config.yaml
n_experts: 64
experts_per_token: 3
d_shared_expert: 0
balance_loss: 0.000258
init_std_router: 0.0326
rope_fraction: 1.0
parallel_block: false
init_std_down: 0.0
decay_shape: "linear"
train_tokens: 243800000
Below are experts of layer 6 (counted from 0) of a mixture-of-experts language model. Rows are named down (a neuron's output weights, with its number) and show model dimensions 0-159. Each number is 128 + 24 x the weight over its row's rms, rounded and kept within 0 to 255. Numbers have three digits each.
Before each expert's rows: a language model's description of what the expert responds to. This comes from a sample of Wikipedia text that the model never trained on.

# expert 59
What it handles: Word pieces inside Latin or Greek scientific names, mostly taxonomy entries, such as Dyt-isc-idae, Phyll-od-actylidae, phys, psych.
down0:157147109136128084137155154156119107105109153113138118117092167118148123115097107151108138093183147152125120060138114131140125142101155182173134090140160134103141118134124125156114132100119110142128123151142101119156158138172149110089081131101122115146149127078150122148123129155121149128136114145141097146093121123095143148114139095128125120138046097125121120110122111107102112104108126144101111144116149133171124127078063133131158100163141118150118180137132186135129127141105135
down1:094107103184105152146112153119176161119126107164114139118134122109116160104111129096158120141120138078129112148106138119175131101166098138110135118102115129098124123129114135165131107077137131105172121152137142116127122083166133144088162144120092107137137155125110112078117116174135106111186133160132115132146149138109112130147142104174134136109152178133083082138119120144130118156133146101097124135147116145114069135129112116190082163116148137157085098118140125116119134157131147
down2:106083116169160155161174123129148147081167113175114119097118060203133164112136117131126122139134139133154148156138099115113142080127120082126136100128126117149121150133156144126089129110126098147120125156125118153100130081157122147105100086090131136154181112144123121119130169134110148139161130152137163095121112139149107116102105120141126134128123117154075119141134145105105145121138165143149135149161165148130104161158122105175122143128124144122115144113096133121160136077153097
down3:076116133091121116164123074092139171104124115155148147123103140132184114124151124112126115102110169122146160149144135139117086106110136109185114149124116155105153146155070142144089126103132095161143131111167148139128137119123109136184091112132121138171112153156146118157152121118119134095134118134123143123133146111154130132202145112125142104101075100105166144130138118154147106105130105123125175155134146106105114103121130195108134110140143149123137144168130097140096105113133106
down4:120103140130136111151130137120150110121061117138167115104112104145140125124159142082113126093085124114123135127126094113159121144106103075137134128159128127140141182126179080122142114128165168123140094102054104098114132130114143108155148146126106089175125160122091164127131089134137122104173121131140123096155077122116158099111107141118102108117131154138115102165128128135111142149157131164113121155094121143161149123133144109129162178125094114181128120154094125121127091141099132
down5:109083120139115111135164112163113117155120106115160164149147149140100126155105101171123104132127158133149142140161134119177171130104121155095146141120157134142144125165122173150146165140173146148112148128096133107122135144144121067141150164112129125104107178113135115107118113161095095167132110137110144134138141117147106093139178126138177117180149119129113124150116141144110119133100155144146105148099151097130177109159145183134154106124078128112145146127101158142155174170133125
down6:169105151099144148154138108130097128140128148141136060124123114145131144078152136148149106176123104130123108142177128143116134134134122129115163134132126117104098136131110131140082130151099128137121126166156083113131118119154118125128143130122148113138143168160143163097098128101181109167096081102141123108144084140101143131141145139117155158161125149113128135137116160129114132126143099124146133098129088085123145143121205098164127112175151145132099100101155163130107184136187103
down7:126114135121128143133134149128113135154122173067108140146095155101088112199132101121071177131126140143067137150148154180119118137113123117119158101140099121128165120122152128068136143136114140126128169146165116134107117152122087117146128158127173111120146109123107130055127078091103117128098135132123110148137145150131154132113124134151148144149108115127088132157142127123119128115085162120114112130127143140171136148105175064146103153110117124122177148119136133119119137135120162
down8:132102125151143140084109115153122117165106130146144145137119137115101133063127136174101105152116141169125088102126131145144121131158123139179117104127091117125094098106123115138092118145130145135112138064153127151125160142092117184110158153079119117144108138142141117140127124110179128134126098090098106103111142134094129089121093124088121131172147149126112152197133125071142109147130138165116131125147125128114109110049154128142132084130136117125117160138121110105151124095108110
down9:129122109093113195122102127101136145079119114079102157124084112156145093091103118096110153114159072126113129106139128118133122080172104110158167114087110144107131121199140134149133091090093136166145133143111111135105113113101157137101128089140088122065143131103126148141135120109098139132149127135120141122125106143135144168166113148142168097162140127141129133141094126095071147117162116127110123132128120107119134145141131105118156132110121148134105119145102146108162112110169110
down10:137108133135127052134131112120092145142191102096148093126103111135141098090116181123139132172149100161149111149117129129107129145137117141099063130169116090149106136158102145119104102148106097155139156130116143101125102097107140111123105169128114081113155145100064106134127119114133119149149129083102150142160105132132132115104151128125160135113126111092142097100097179137157105140133118136093154098147120126128183133094113109130116143163125128152156127151112117140082133145140137
down11:121113151137131131132138151109160120149109152184133133107149097099116162093116149117157103170146086085126154133144117131132137099115155097095158186092140126118111125118142136137133120174068124118131128084160141131141162109148114116113114175114131091111134143087117132120099129143139098113106175103120141122119126134122143066115163123150112126126112134136133136158145172104144115132153096149158096162135156142136123143093144116165194116141110158161134150116133101119100141077100183
down12:109127124114160116115151128119187100142162120106122147128172150128153132103098147104120154120124136121104121130180156161088120093080068128147148116109157106155113141149139148086128138110165147154111104098100131127132130092136119119097103138139096169122137100121135147116144111080161161132077149073118132187155128078116119097085157145120134140135135110152119162115192140091132087107141151155143138129101116106142117139131152109147102089151121125130132114148152143115149127150104125
down13:130115139091051137121128117100074119126107124133161119154145100123166124130125138117158115146089125126125127163111141068121144115098117109148107120140116144103137110133085108156156164136126135125155096145145133126111104127123150135096115146133124142142134099088120146160118062126128161165132144120086126126104085112177147108144165142137107120072156137064100151146093121155136104126083129134181150102122100124120146162098118117136119153130143131084127145132152143093106154087156128
down14:168095166115104128127143115132078129130140142105142091146096122137132150121125178135143090135184130139156117124141112086155082094144082152146129162125156103135089154129114150146131167146113164156112141139141125133133104096146132161128127079127141113138140152154152121134143112164120156105145105091097104132097091090138095133157134112126134170146135127119128148145094083112151098136187123089104163113152121132062136132146114123111146174145181093135143131119142111140103148148143132
down15:114132158151121118173137087105116142119093096130142111117137134118155140149105108133165107130130107150079135121118147139123170170133152127121131127107150139139122147125173119125127117161199138122086155067130160106170108130096078066145157117121102091158134118164099161154110112125103158135152136105117099148150135128175105157103152114134121128118109158129130149178079079120103122090133135147161121113128149149124107131152124119085107146102144164142136123151140171137108127135157144
down16:112088174122107143113150150150153136130168111097114119136089113134137140135121129120143121117111120151136088106105096119139110109149076159118098121112120096123143140115107129163155171134134110103168141097171087150139124134144100170163141141102071093108139150129117125122098117107142093099151105116117127118081092139149131101131157067134153071108149146119133155091125142126138156125114138112073137107167111130100193143123137119101107099109179104114101097130107135136122138092133130
down17:147112107141107118124078132105130141117100161169135120133115107094082137135167098128140150148139115137083141127180138095085131124095131151148134127169114108108153132129109101121135153134086122139204129113123131099115116134162089109144137109094156098145128166112147162116125121110121097132113116171115119142121160118116134145118159145168109154135146148123112164103141112127141095142128109137106121148108096140144133138125085097043137162139100137065130161097126129146166129114177145
down18:151138098161160157089094106139128134143161086122139141129148087077141105158065094133166114165109140129172162160106125131126082107116106152113085131106110126127121148126093147158105126146176139117138189135126124114125132140090156112138146177106117147138155090094158092110141173148120105151082127105110087083127133164108085120171138123104149128125140120114165143107103152164139118130119135137125147123095158118126138161103144112144135123128126107125129125121144147118126076142140136
down19:121112129126106142110128109117138111144115104117130117135118131192172132137131134074182151101132111138133153104122128120144137161147107127136171136127063106144118113146085134129157130117152140153141112158159182144174131129153140181120143141149132121133153161105135148094093148134112155103105114107154106110175110177099128131137138100135132159101173101151126138122123110120099144120105113134140140142088170099125164115123144145084173103158158070124144132143100153138082083144128112
down20:133129112102115109099141155139109136151063111095098137117129130156133108135126142111138144157140163118096143125134118134115132126124137205100168150104151083095162119199124118096128130129155116111130139112120131131135141120090154167123157130092148101128120128136120116127132128108070156108115131123157096107143098146109133122120154130137113101123125113106106142127137204140158134136119132101139113144080140138115164179110139098132111121148170157127108053133131121128181167143095165
down21:107161155100139105101116209119103118094105138141131106141123148123130126102128137119143150103124156118109135108141127163154102179082096126108179123104125134119129149179078097129114112121143138151148134136076169119123103144160114121097146159138076143090154125098111161128158121146150119102132078130125120126106139104139131152140129118116147127130146136122168128122082136116153135153106119129136110123127141092113167134134065106134104106101081094165150119124100123168150177107104162
down22:126151118147110119087118149153122121144154107137148091139152135136098142114074113136115127127124116147142110182101110147092132145123111160125075112164104181135124110089123122169120148113089157135131145070124079128150150116156139097111135137133158127124137074115155143150129076140124123098101113155166118109129121114133142120141134144153105110139078140115137124136115161136121132118161168183157145142098148161127138096145075133144152154072118138183156135124158131149112163114119093
down23:102147138123162128106090090135139059120110152140108097153129097124107157129124154134146100100184133144121147139110114118137132121158105089086112122165131128137154130094111137100139120112149140123066166085137122132167132137160138100086084144169150111134123115120119058169120132113143166166145110122129160119124115151152092149176132145115141127138145115124180130161127141169129103138170094083136155122097142108119119117125162122157109145110123137127139134093152160137132137085111128
down24:122131123135132086143117154156099081143157145133197142143093104106158156111100160138141120124162151127123113161119126164099158153107108130088180165106107114174151148146170165138069120104153118111139129082125104140131130096129146139150101147155113148112146126147135154114143105121119139146149164139138118097096192099161134111062140095114130160145131160118126136140115132136154128100142102108130131151130117066135153189131143133132104136147151137120128094114131095106128119128136123
down25:148138144172154138128087181126096149106103126161143113109126103138127140140134149125145139141126154097146097129133130115133103148129080147145121160103101121074112122111131152126122112137082097174089128114132109142132069164154139134127130107176158141164176162126176102148131125122147140120121141114094134120153152116171103085148113156130128110119073090056131174148135098097112090125103135115155104147131133112108119156126117107128118098155101117091141163140110156146137119138123093
down26:160118147139126103145120131153120068123125111130088151111124142159143135109108107125163114108150072123108116115110106152119105144119138155083114116136133122143135132173123102161162108135123173134152150152138118128121151090116099132092099114090091144160116143173115105128133107149136155139156155123173159141126085109147135160122089136133135121128126168116066138170137153075120151120082097134135058122164166128117114093118122123100098097106114123120139112159109147167129119138099088
down27:088147162113148136128119129136097079157159152108137102137109117142155141100106102111113119124133179143144148118125127173088118097150110108146058145121115146134118113136132090085100145136127128110169178077149085152154149166062105152154092131098086118128126168135117116105115106114117124172103096099093119120139126136119115085148148112121121160127138124136189106114122085128129140095110141144118089145140142123151132128158100122119098123131152103136133107147153159146137153129093110
down28:132140115136126116141180116112168116164102120158131093112145084116175129083127114079103135185107137085099105139126136144122146150105081138134134157140165133109110160114073165167138170164072155172115125129094103164149123153129114101147109154127136133155163129122104127133116139101147106135127103112123161165063124143154087099133159138131102115125119110126106135107149133148131106173151136093155120101112137146154139126136153145121137104131137124138125119159153140184122130114123161
down29:136150147105172162103128134100094170139145133116116181134137177109141088120134164123082161131129128099153136132116116146114109119097172060113121135153150122139161127137135135146136144115146154124083146141140120125098109139105169138108101163130109129142125092118156198111136131160091104140072124133107104145116128076141104101148100118101126111172125124124170095120137117109134132123093102079141097144137131145076118124104099079124122106133117092127130119137127113114127076115123149
down30:142142101119113135134107150100126149099108119140127150130155120141136127194103141083118137153154136113115109117133104157128136142135107119128177154149135124094113163113141101099137104126166129128129166172123147119157171128149101096078123125088152107175103102095127080149127140143140118139146148102121154102133134130082096105125107147150135114097084127137099113109102168127112147100050155103140113153105080099128165146140161181133150152152120110147165110166123131116155131131095126
down31:096164150158108108087078148111146143112125131125133093127110154117103139109175129130116166172097112130129117106085116118098111123105102170152103111118169143122122131161131143089148110118127140082110121151172115144142125111157114135083148126138150084123145090118127090171171140077074089110189141100126142122136125101144104151128146139166127162095136094142122128171126117142106155154146138095125102112110119088157123154128108122145138153158130147149178145132126162124122125137140105
down32:115102149135146171127171133130132103157111142139112118156121100147145127133108137103153181170185106142148126159103159107123141111117127118122075134114080176137123130140113148080140112128112111137118148126146119133049136155122153107147133126120136094106097114198157129136127110179132102118165165144135131113120123154174164114104106134145132064099118113126161127138155151140092154090115132116118122090114112115142119109161107126127121162164142131178120141159123116150109144115094128
down33:105141120140132104100116107128102127122105159157149154139071113084132119082102130146136110103071120150111148113161148129168115124110156116145138106150113101131121112158142184103103129193097088133139104104108082115118182143110138111122131121126140145177113103130143099106109116096096090135109115136099049089141131104123112130126118133136149140093119140161144159104150084172126130113134110135101140103116131145119143127171148090141164105157144136138141144130135122104143163141142169
down34:083183129116118142120135133190109123163096097141136140125116145134130137119137110143162108131141101161127111108110172140142131171095170089147112136133120124138106145124092147108157155122116105147173129136130069146123101097160132128151154163114184120123141152131141112117160168131146139121114159138153123102114100113158131131189123142133167128155134109121126129125088124117132140156112094124122110093171114158147058136169145141131151115108119128125101109178155140127090169128160172
down35:149125140115129109088188119179117104092141061092113124124122144115118136126116099175112142169157159160157114131169118097126097152162138140164099080125119152137116082127109132107147113130153112126085127148137145151120124153109135075125111085137121123120124113148170146141149137127104133151143145154128126156150175129177138127161113113083091088154149103101131144075139110106124129156099141153140118125111167137163123113129103127136129147127098114138169085115147134139113076121131123
down36:114128120114166140106128066109101165132124080097135131143147106108124113093087108111125122099140126096143123148115136100132157154126124178121116126129141138140128124117123115166156159132130115125137134141151141135135143120103139113174140123150137090115151066175132120158146152130081142150113119143191120160127136144130131121080145090130134075133177104132117134161132169158106177149104102123095152099121100148168130112058128148160136161126147109132143173151133112114144152088115120
down37:158134129119165149120106098107110138108110194132134121074130139106129119153084119136125156125104103116093144145085106160115122146088134132131114099137160119173136120121150132158118173089141089093103106171124134118146132111163109102115153113176167118109129165147094138089140089119115129132119130126111121138149114170125127114117206113109134128129102194119137126134124138116159100130085127131107108148130113124100129147120126133125152123158116113110129197110119121092128060128151113
down38:150112108108142139124149127139138089120135152122150149141139137116136162116118173123153142086094109166097181157150128132116154079122095132144080164109133113128150130171079167136082177143148092129158142134157110152145102094101137181112112152119145139126115124123109075157124169145126117139127128173178132143130176123136129142097132140166149111174132085114112127115108129130131083140095109115147096130134135127106130111155141108088127129163116135138098129132174099164097135140160123
down39:091125099101119085103120145109151152126128094123099084142083147123105102091117137168109121153147147116149090123123156164126150158175124158127132116144134144140120129110082120126168111129060125108133165144135142119085165127133130082138128124117150115078114106070122088120141102158151131136179130144151124153155156146142127112104040118136100161125130153141126133162127166135163132112146146123101124118110088146112122114113121133109130114166112147111111151149119110146126151127130076
down40:131171140152100158174117119150131111072110167133144141091086140116148119142133130100123132121113184158111150116115150107161098141148126125124118104141121105097122122123124151128114176151112135121152148145081106062151126131220107080132171139113157109155095156118112125138112106119174144131160120124148123129103107125151094110144125149127149135133114127091118112163121169134160135139115149158132123098106089147123142088141129111165138125089123135102124129166113148155111097115130080
down41:058108147134165132102113163110128112120156144099100096130147097130150128109143095125125123154156112088169125107085132151117124151152130152115122073152167095141143069140149092110132076123146116094122125155145101164122099114128121135074104117108141097144111183096136123125106101155142155152101135129135130142100149151126102119118124106107154147130140140166139098109168113131141087097086097161175114135119170127102113159140151108136120128141143165111103126102131152115111114156100146
down42:122147111108115136113118160092106108176186140166137131123088137156129146156118162132092133128143108162122154137165133118143123148116121117113138162136168090149119169165137122115117141123090138135146154116134070135105110075056172152122139108120129109118138140121174161134147128082144137146106151143125130076120139113105076147105114139116142113142105093122145081172116142131149127117133135114127104089140145130082155135132095102083116150158139140109117086114145132131174165140114145
down43:138135119112144091156148119140124117126110092100150120099114142160143092176141110127133115144132165099112109157130147069072140103155124160116144108109141109144137113088114162160144100113086103124121141138135126132117111153088113117098113136111154122143117132144131131117075082129115100140117149109104120130140120122154080124096126155133132145118099136129106093155150151117111114150118109159107085091137146176108140129215106102143177182156102152153123120129145084097161120138156114
down44:131118121107121133137148099102147122114135103138140157112130147156092149126092147112125112148137160125153100114171114124121196166126099113071128125138149101120155101108107132133142153152114153151132100133125131129146109110151137108122170153154111162104124127072135039142084088132106126115138149115154116116087159187135141135085146142126161132108142154161170146143158096108136104127142090137119150143159109142139158128118132131136096142124135105179154119151121188096136126123165121
down45:146099154111141160161167112154142131134124154126142103113148123108118123134129117131113137103154130131142117161163110149181178151115082144187144101114172082128123090138150132080132097156147132108128078116122126106137157159138165119140125127148132142127099098090198132116121112174157147110116110121110130128141119104119077165132139144115098109166135144117104147116111169135121133132162151141131192159153160152118109155118088104157123124157111141151148160159120106109097113108103124
down46:095150096130126100141121151130137120137145120140111125129106100137174150109154119134136143115101090134120135164127165121181108132156135118116141118113123137102111141067108182127159162091091127129089125127104128118102093111170145161109154143101135132128084106148159149103131126164087131123123109160138128162123151132109133123131138132087115121141098129113159127122164150094144150138159135158141155173167137135139115102109145157130160148072105128188109156121137150043131164103146106
down47:104141148125136133164169151172093135078132126131116128127117159158113124106119150120151138172163159145161131151174126098138114112142124149148111094141143145136117170156124141115133137165052148142122092122163121160153096119105105091138153106125089100103110098089158081143114130092183126090145132142130110123135156140096096095146158106108109126118099135107158166131140129151153105117129145096112118122149127120100142113143092120171096155071147123125111113142141089106132130145094116
down48:141147153079095107134147130136104122133179129168079122116121146111135164151144099118133147131128124125134107143103129124166161101155173087134105095147122112074119117124122122102095117143143137156103143137161141125117116102135157174124125121089133144118097063126108098161097133088066115155127162177136138127147109126159130098108118146121090141158112157168140170171119094100135129084125139139093127132131136144118170127146114133080121112137117112096136159120120108154079154150131113
down49:137137152113140121100132071068135128155159144068143138138111143093166113108179148153113145137142150108111137114107123124110170137134107165174085132105145126122108138119145124169152139171128125095115162122137142101153128128122131097093111130119148151131129101121145111177131172190115150119111135140187149131157114153129101166103140096077127114139143124118122145104122141156114126116151135116148166096105159136144135089136158147159098179140156093150131084111156133122151144141133137
down50:077138129118046161123149086098121175113105129141118136115148105105112105076136137128145133154150177133126129111137134087072122135122110163114130129144126111155132127117125119146152126051136127114146112139123134113153080110113157149143114133120114153100139133132128143130148110115148137094131104087130129145132134135159125118121118082138154158121144099142120129125136078096102122136084146141101153100099100121173116159107126119138125165110102175138078100110108164156097165173103136
down51:142115176114167096114115118165148135131117131135136122157122101153127127165141148177132109141124106076169205149128146137123138110093150123137138117113096106133135143177128135127121161117157109151091146127129154165118112126134112117130115060186086156114103138094121129129162139135132107094101120109106130130100128141150167141107146125189177165100149107146120131150122117147135168151136145143104108143121091111158146114165122082160097131121131093134097116109082135121147121116102130
down52:113115133123108083134125142134133109151100137129097148148172129148097139099143103139146094107103123140128114142092124121098139125125142180146104121100147124173079082103131151106161120101107179119121162105082110104125142108166120131119108137150175172121149118129126159094122116159114135127154164107097150143152119099150122104139097151082133161155157133140099114080119124188158152161092115090122143149131112143091159087098098097134127130108145120100123122100101101108156129096123112
down53:117137176170133141170114096142152135151132143114136119150087143112124154169097117158118156097107169089094117135099117155145109135127146137116174108132127128168149111105109124125137111161143141120104131080158137097102133157141110107114104146127160142156136157104135110112139173170147145123113113142165095151157112097126149142144147118154132113093132147169149082083147125107100104148126083118110103144098120114156135141117097138150139120159184089096148122166142161112174145166095109
down54:133152150111072136140148106125131166131153099108097137136120092139127087129121094154140121119102154105119152116112158127144120165116120149092096066119122139107140143115107175111111126093152129115121132128129155163167115186100117112104156135148104155135130122111165170116088152127114119101134163161143127160126129135162143093129102147116155112115152113114138169135111122154119120147115159147145114143101090201137130122129160149197156163105161105162164136117163149108114107148159125
down55:083138106098077117116179097069146142139088128119111136135180143130154140120156158158164134103144080116179145129121109111100124111119166162129138094150102100151161149116084169124137123139134179145158087106122119139143126120168172097129130106127097128151136130133110137141142161152116150151118106104133124131148135091177084126148110122132112113105102110115121113124134114116077099114164128153137111137146146129154110103168111130136134149129100117142142119133089149170156106086169123
down56:143149102136144095125127158133096127088167161128126170136115137125201139127142128150124100108118161123152119173109093113137086097120128119142187127175120129127126122119156127077126113131117136161116093147129113139101144137125135128125129163143166126116145117159100116142159131105161119152132139104135099118136158163114160107133162119109146149134139133053135119156163103109140154129101133155137122120077146152127133140139132113105113188105147101148138067085151118125145068158145158
down57:146119119137118141108115151146134128158098132142088157137143133113109134148129109123144118174163188153107124148135148144138140127125087158116112138109135120148144129106140087184064150129135093186115171137130144134113145108157102107152129108153138148106134113166166107124081134133142164107168122136159112158110112125115123125147145101145102149117130127149111137133130145073120152166124120034146103134136151159179091183151118151130129129114089122131119097113156130150116156156119116
down58:138133126155144115133122102115117155101113093141152132108120125115136103111148101117142131146073115165134128116138149117117143155148138135146135141089126119124142130130121066182121104136064117123142145088104081143127068175096154164109138152113146146150051151152146138148134126181106116079127081163160099126142131126105127139112145164117152141114106101107153146098128148148107083131141133083114152116144152092123133129163098122146110119153136124111152128128098151143121100090083132
down59:160126129145104152129170126108173108125160147107135111176146116125155119056108120141131117142114151133113125133137143140112153107155158134098149110131162131140121109164148098143116127109143112127151103152168158154152107138114148116153161133092164171150145200150126129129112146132114135097127103111149149169097140135096138081130124156145147141112146114112101116171134115116114116110098110098125151168135156142159154153142180181107109171147101150129167178158115104112126110157095149
down60:137111124161157176152147090116095131115173110116115154144087134119101123122139113078138107152106133139122119142126100114145121123102183095130169114142115124110119124163130126123113094122122136201133147122119148117135130131138150121094123096107093171159108135113141086091128130162141140132117122132158164137111092072163158110149150102121118143164122109130145093107186125127120137153084121067108130145105129099099108056158159155125139129144114128120144113112158132110120113142174133
down61:151144099147116124116079144139113124137158180126125110141101111163132155090131106123164126150156139119082140102139160121095181111118102129129070171088121143154112135158156164174089124115114157140119103140130038108143127143121112135089164135136140153125120130106100160128156154164119145157175126106136129161126140155130141114144118086125154149138165157104143125140127163115111116153102149101130146133106101136106137140173159113119096117132125137147137152099150156112156088128097112
down62:101137159092142138145163118139160133117124088127098147123151135149075111151108125136114161101105138116123180161149103138097109120087143112140084100103134143098111079158146153163159128133142067144103121117124160132148108141131134135145121158128152166153099127133162114145143124102149111118091179097129135121123180190146111132152124105113146110162133148134096077120120147094086137110143108117153177144137100101124116092148117119119086119104113112140128102079108124117092143136131144
down63:121141113152077141120139120127134155139119177143132138105149149133136115116136128136176140114147119113127154149145161149082164120139158142130118124099127102103137103098124125097102158099118202125149129147132125176133100133061155149107132086084140128133142104106101170130149122163136086136130104142112132130117126143112128135135137152131110149133139173120134150172106137132145097137087149163111172152141057137084135090161118149084132135152115175113084127140101116139117157102098112
down64:148165122186117136174107147126105125142153121122144120113119134166113137111099121066197124097129093088136139096121165159147154104112155108140121138097151138080133130161128109130137135111106138114121137119114132143139108117115117161098109137096122096138123118122106130106101140074128107159116144103125131131101135095112151128147127129144123167174143149116183154125154087106164134112173172108114105130127126164074126151115094151122149150128107148131108140169142183118074130105159133
down65:159120132119157122124128135143145144122121117183106076140092160162134158103097127119129131082090090099086137126111149134134177117138122118116124129155138121120123121158138107123124109146165091157117114139159188160099161164107122142139159134140145095163136094150134128071119141190168095124121087160130108102139154147144102119142092136139136115136145128119123115166152135120109139141133155127135151109099066096150162109171127134131126129145139138125190128092112163101123172139119145
down66:144138110119111157104099161111104101080104102114122110101136125115105117116141153124140123129132136151222175113112133082135129125091137144099131115136133116066114161141148154149135132149101111141107107132157144138133140131101096163127117107130158112129108099160141114144117143131097074104119097151122124146079206130121133100144161152066148119135093117128133157129125106127116067140153109109132090147116090135120090094141142119124127133119114144101101124155160106133123132101126165
down67:165110119125155133117088161116135125145116156173190098097154123167118138215121112162136126123152093114132154140123124134140110144105146147106125134112156129113076116141120129101130164117114138127162138086140136099136150171143145124135105127126162111095091149085106138166134081091111076084155123088108105162111127100140086177128144110109108139102084094112094137129128142124137114141166143145133117129149110135130161116102118127126117167125142133131122149113136115142127074107094124
down68:093138177127133164099161113132149139116151149099109127157131086120120100087109150133123093146121104112140128116151129114078160146165143096099098106098127134140106155146103145132107156108109147154129138104158175105117154137146125123096139129116100125095171108181164120116135155148086113068122110128106129092122150178104124103183120119150128163125148095167085130151164112117109110136157122111149167138139117141139105160126130106121145133156130120118138157147126141080178115152106164
down69:138155122110145136112133119080122159124137144120132126146103095189118105118137124141079113136136107122131138131165125124144117158133148107152115151150146175149108111147223131108121178098185138113130104184094133093109107131141145157112141131117102120112130129081153120127142098113149167149067138150127099128148140107117142160132104134194155126119174158140114127105146143129095103117137132150127114148114135154122147153135100116132080172108134148128111139111115115167156131175131131
down70:149133117081125130142121109093175154119112107072137132141160108094103120114147133158136122148137143143120113147141120123102102103157166145116147156136158120110071097077091106111125126109130118093145167109111120147150113156110154145113116147135164080123122118187096149137171126163105158147135088164120104150096125124094145128071097135171152113135118132134130144129129143124149148147126099121138125131120165139118155159125098144175127134172134129169149112123159168098118150127190114
down71:109142164136094138129157147121121139128098092107164136155148136067091122151080121168105160139166079079134137137102129119165157133144097135125109107093139158135133122129158132156162169138144100122140181101145163130108111118133133123117144077151119183105113117110104109128144133097130122124142100083080120127101143158125138141135157119105103149116127142131094166095136120175127146113121121127140175146087087134126122103174104140104096118122106109121150136119120135139137077143098087
down72:122138113137125144141127140122142132111125176098139172117137128162103140102123138126144094152160096103147112156103144131173137141117127133130124131143131112138150166117143115114112152151093149104152113172131195162157131114134063137173127123122139118190110115128137106118107096141132146168129147153079131115103125147157114082149132164115133164155179136116088182125103124155162126165159146137106159143118138152106125152167125186106126118158115135128136167104140080152134093129137147
down73:119144149132146161136137109120110116090102097153145126082077163122071075076156098155101170102136161134133117127105129120117123100121103133137124152152115133172153096116122142107152148138077148139086128142160121165094097104139110135125152149092160062117113138123113106099148106135153098150103139134123130175121096135111099139107149115111146141141130126119116127134148154116127139120169118107118109162090090127131125190103129125135100099118135124151109126101118086112098128129151069
down74:163150110156105084152144119127108129147099102133104117140161146137102136122143146125164162149091096121148098174154092126101131167116100113147165152148068116097154141144129072107129133110155162136140142126128104137098146130113123127127081111109130118149101106107097085155151165123145129153130108125098128138124186164108124149102122139095106104084119094131115101162106165156170144143132108082110120097147139136132122129141159139155134098121174126152110121135084099132144156149130181
down75:120088128138152125130126110137099111124151128114139150105115110140103122130119139138132123128120119154146132147174162123152132125141129158173118114125141154119140152139095127132152088121093132142119051064130103143127124104100123107110118119118150140139139178102136151110145139158141129089153144118144175083124068161106125138134104148181111128163149125133088160140114104102136140126103131134135127128150142107125137132120093086164169169134157160130109066158083134113116206143113092
down76:119128121140140130115142078111087160127161152148103111096102162089119159161120120140142101152170128150082109118127113128137121095133137110150140111119103190107133064107174113104142134139083167104100089133164127082103091113127146123145168123142086144129100105079136137126139153137054098163101119140095135132153134103143100138182139142156115139144151145118131106114164125120123151114115111119098129113098116103126095112105175123147112136128119120143129165111107153120114105136111134
down77:083143122155125113099115128162096110101172145171177106108163144110104172136139113142113135159118134113132107137132112115162133095110146145107106080131166171110105147133113136153125129128152101124154157135165122144154145123116135102141151139149093106116139083139114108121133119100107162111095112131098128121111114125119143156141167117051064096106163116151122116154103090124130122110114105162154131126118100141100152123140126137111093134157177165112119091112100146106111181128097164
down78:156118095169104118122129120156117138099120129125146123173123178108135148136110144140136162105109063171150170123120122136120119100123094135151111123128100114154125092117143063152146173105114150122146131153137123131141118146160134099125122134171137084100102077123098151167136154156123120130176120182145163140129143153165143157131148140129131120070092131113129137124110129127144128119125137130092104091112152104146138098135161125122098116108113066152127104179137081131108169124132114
down79:143098129149122127122145192139108133114096096123121124129117108136163117111132141129138121096173095090118115163100178094148132130124153107124127128173113122141092146095137108158113084134127146128118133130128096160140147130160137119132126103122119127137115153111110169138153121124151111074108115144165158121141168170103101118145165083146097137133159168112089137135149150111125144117162109126102089130119157140141138170181091179087101123162157104110162068123132128136099144162112152
down80:101133129171157177112129118117136123136081134109104119141151127112144102119104141146115077108116101138144094120130098134201114111090091111142165115110132102118129101119134146119145079132106129141143151162155102108130122132191089107106109141144134146098138084130123118113134133088169175145183156079117117145093139114156133156135122113114126114104148133140130142122134152126106137087083120153172123173124179106153116140152125122163104132096152128108110148130160155137126130119081159
down81:109138177112104173072172161115137107173127142147145073104121119151137149117101165148082144108150156144108122085162123156143105127107114132143113109132177123174088131152157085112138140142129155136128147134162108123160132118141123171116139108114106181117111182164135176130117111106127138113107163108102120111119084174135120111155121144117124127124149136133145156130134090122117157097117142087161147126170129145128116149111122148140144113149131156144136105095119123074111092157116139
down82:133084092159120136131124130113131149157135160161127110113133125149144143078120140162131139148131100105114133165096095107183107122147162125091129133129147089105107126164144145168146107083093126088116128139132157163110111122120138142111127125130127097111157135126105117138145100156141117114112158125164112090082125084175089124149157155148109157138093078118112133125115151112089097120144118147159141073130122159136142120120169093137117120082157135148134190108151105128133121141072150
down83:115146104134170117130124121150126121141121103099122145109119107119134136151139130126131132142114127093110123164054145127133127111147143120089121106134106118123172081168132109124143161136127144122156173075147145138130131124156100171172089087144104102147113178144069101081160078122129142133130151110130109127133149161093146128113125118124144168102147133122142146093172157138164139170146161092105119161146154149082125179131130124147144116091116112119101167106120161158148128139135111
down84:140118104199166116128110082163087153125178122104121140109146125144156138092120122154144134153129092158116096136124163125179116142130184110059156122125108156117115147161111134131129125119128097149133089089123116124132114146107105138144157125168123092158091144193137109149155140136112116141149162152158123155181091126115142141125131082116122131167098112115132137112166142134126121124079148136116135114152131138109142124103164174111120131121120146126124111127111093140092097091115145
down85:110126143168118135124169126147096099134143116098139120171109078129118121110115133076106123120101096085113146174124130165155123130124118113111112120116106121135135107161195117161165075129144084075141131171147118138157138146131121125135108063164127135131118127114134143121156116133121133166108128134108078107137132157160135147098134158147107113175142128116135150125131128149137142110142125128144119118161130134123121110091157152133163167097124160140081097124120195105125126158074157
down86:096159140137150179168119158153120174128162099142140131121116165120093116101135144116204150142124100120147154120089155155096127127116170109154166129163150105124111153133156113144114157110166126100117146086113100113156107103169135107157150113120191143100099105147184152131150125141145105111123084128110108139116166115098111134130156121148173155123149135151125139110157094153128138139145147103113118094132151081137153121112104134085127161129143124132115104142144130164141125127148092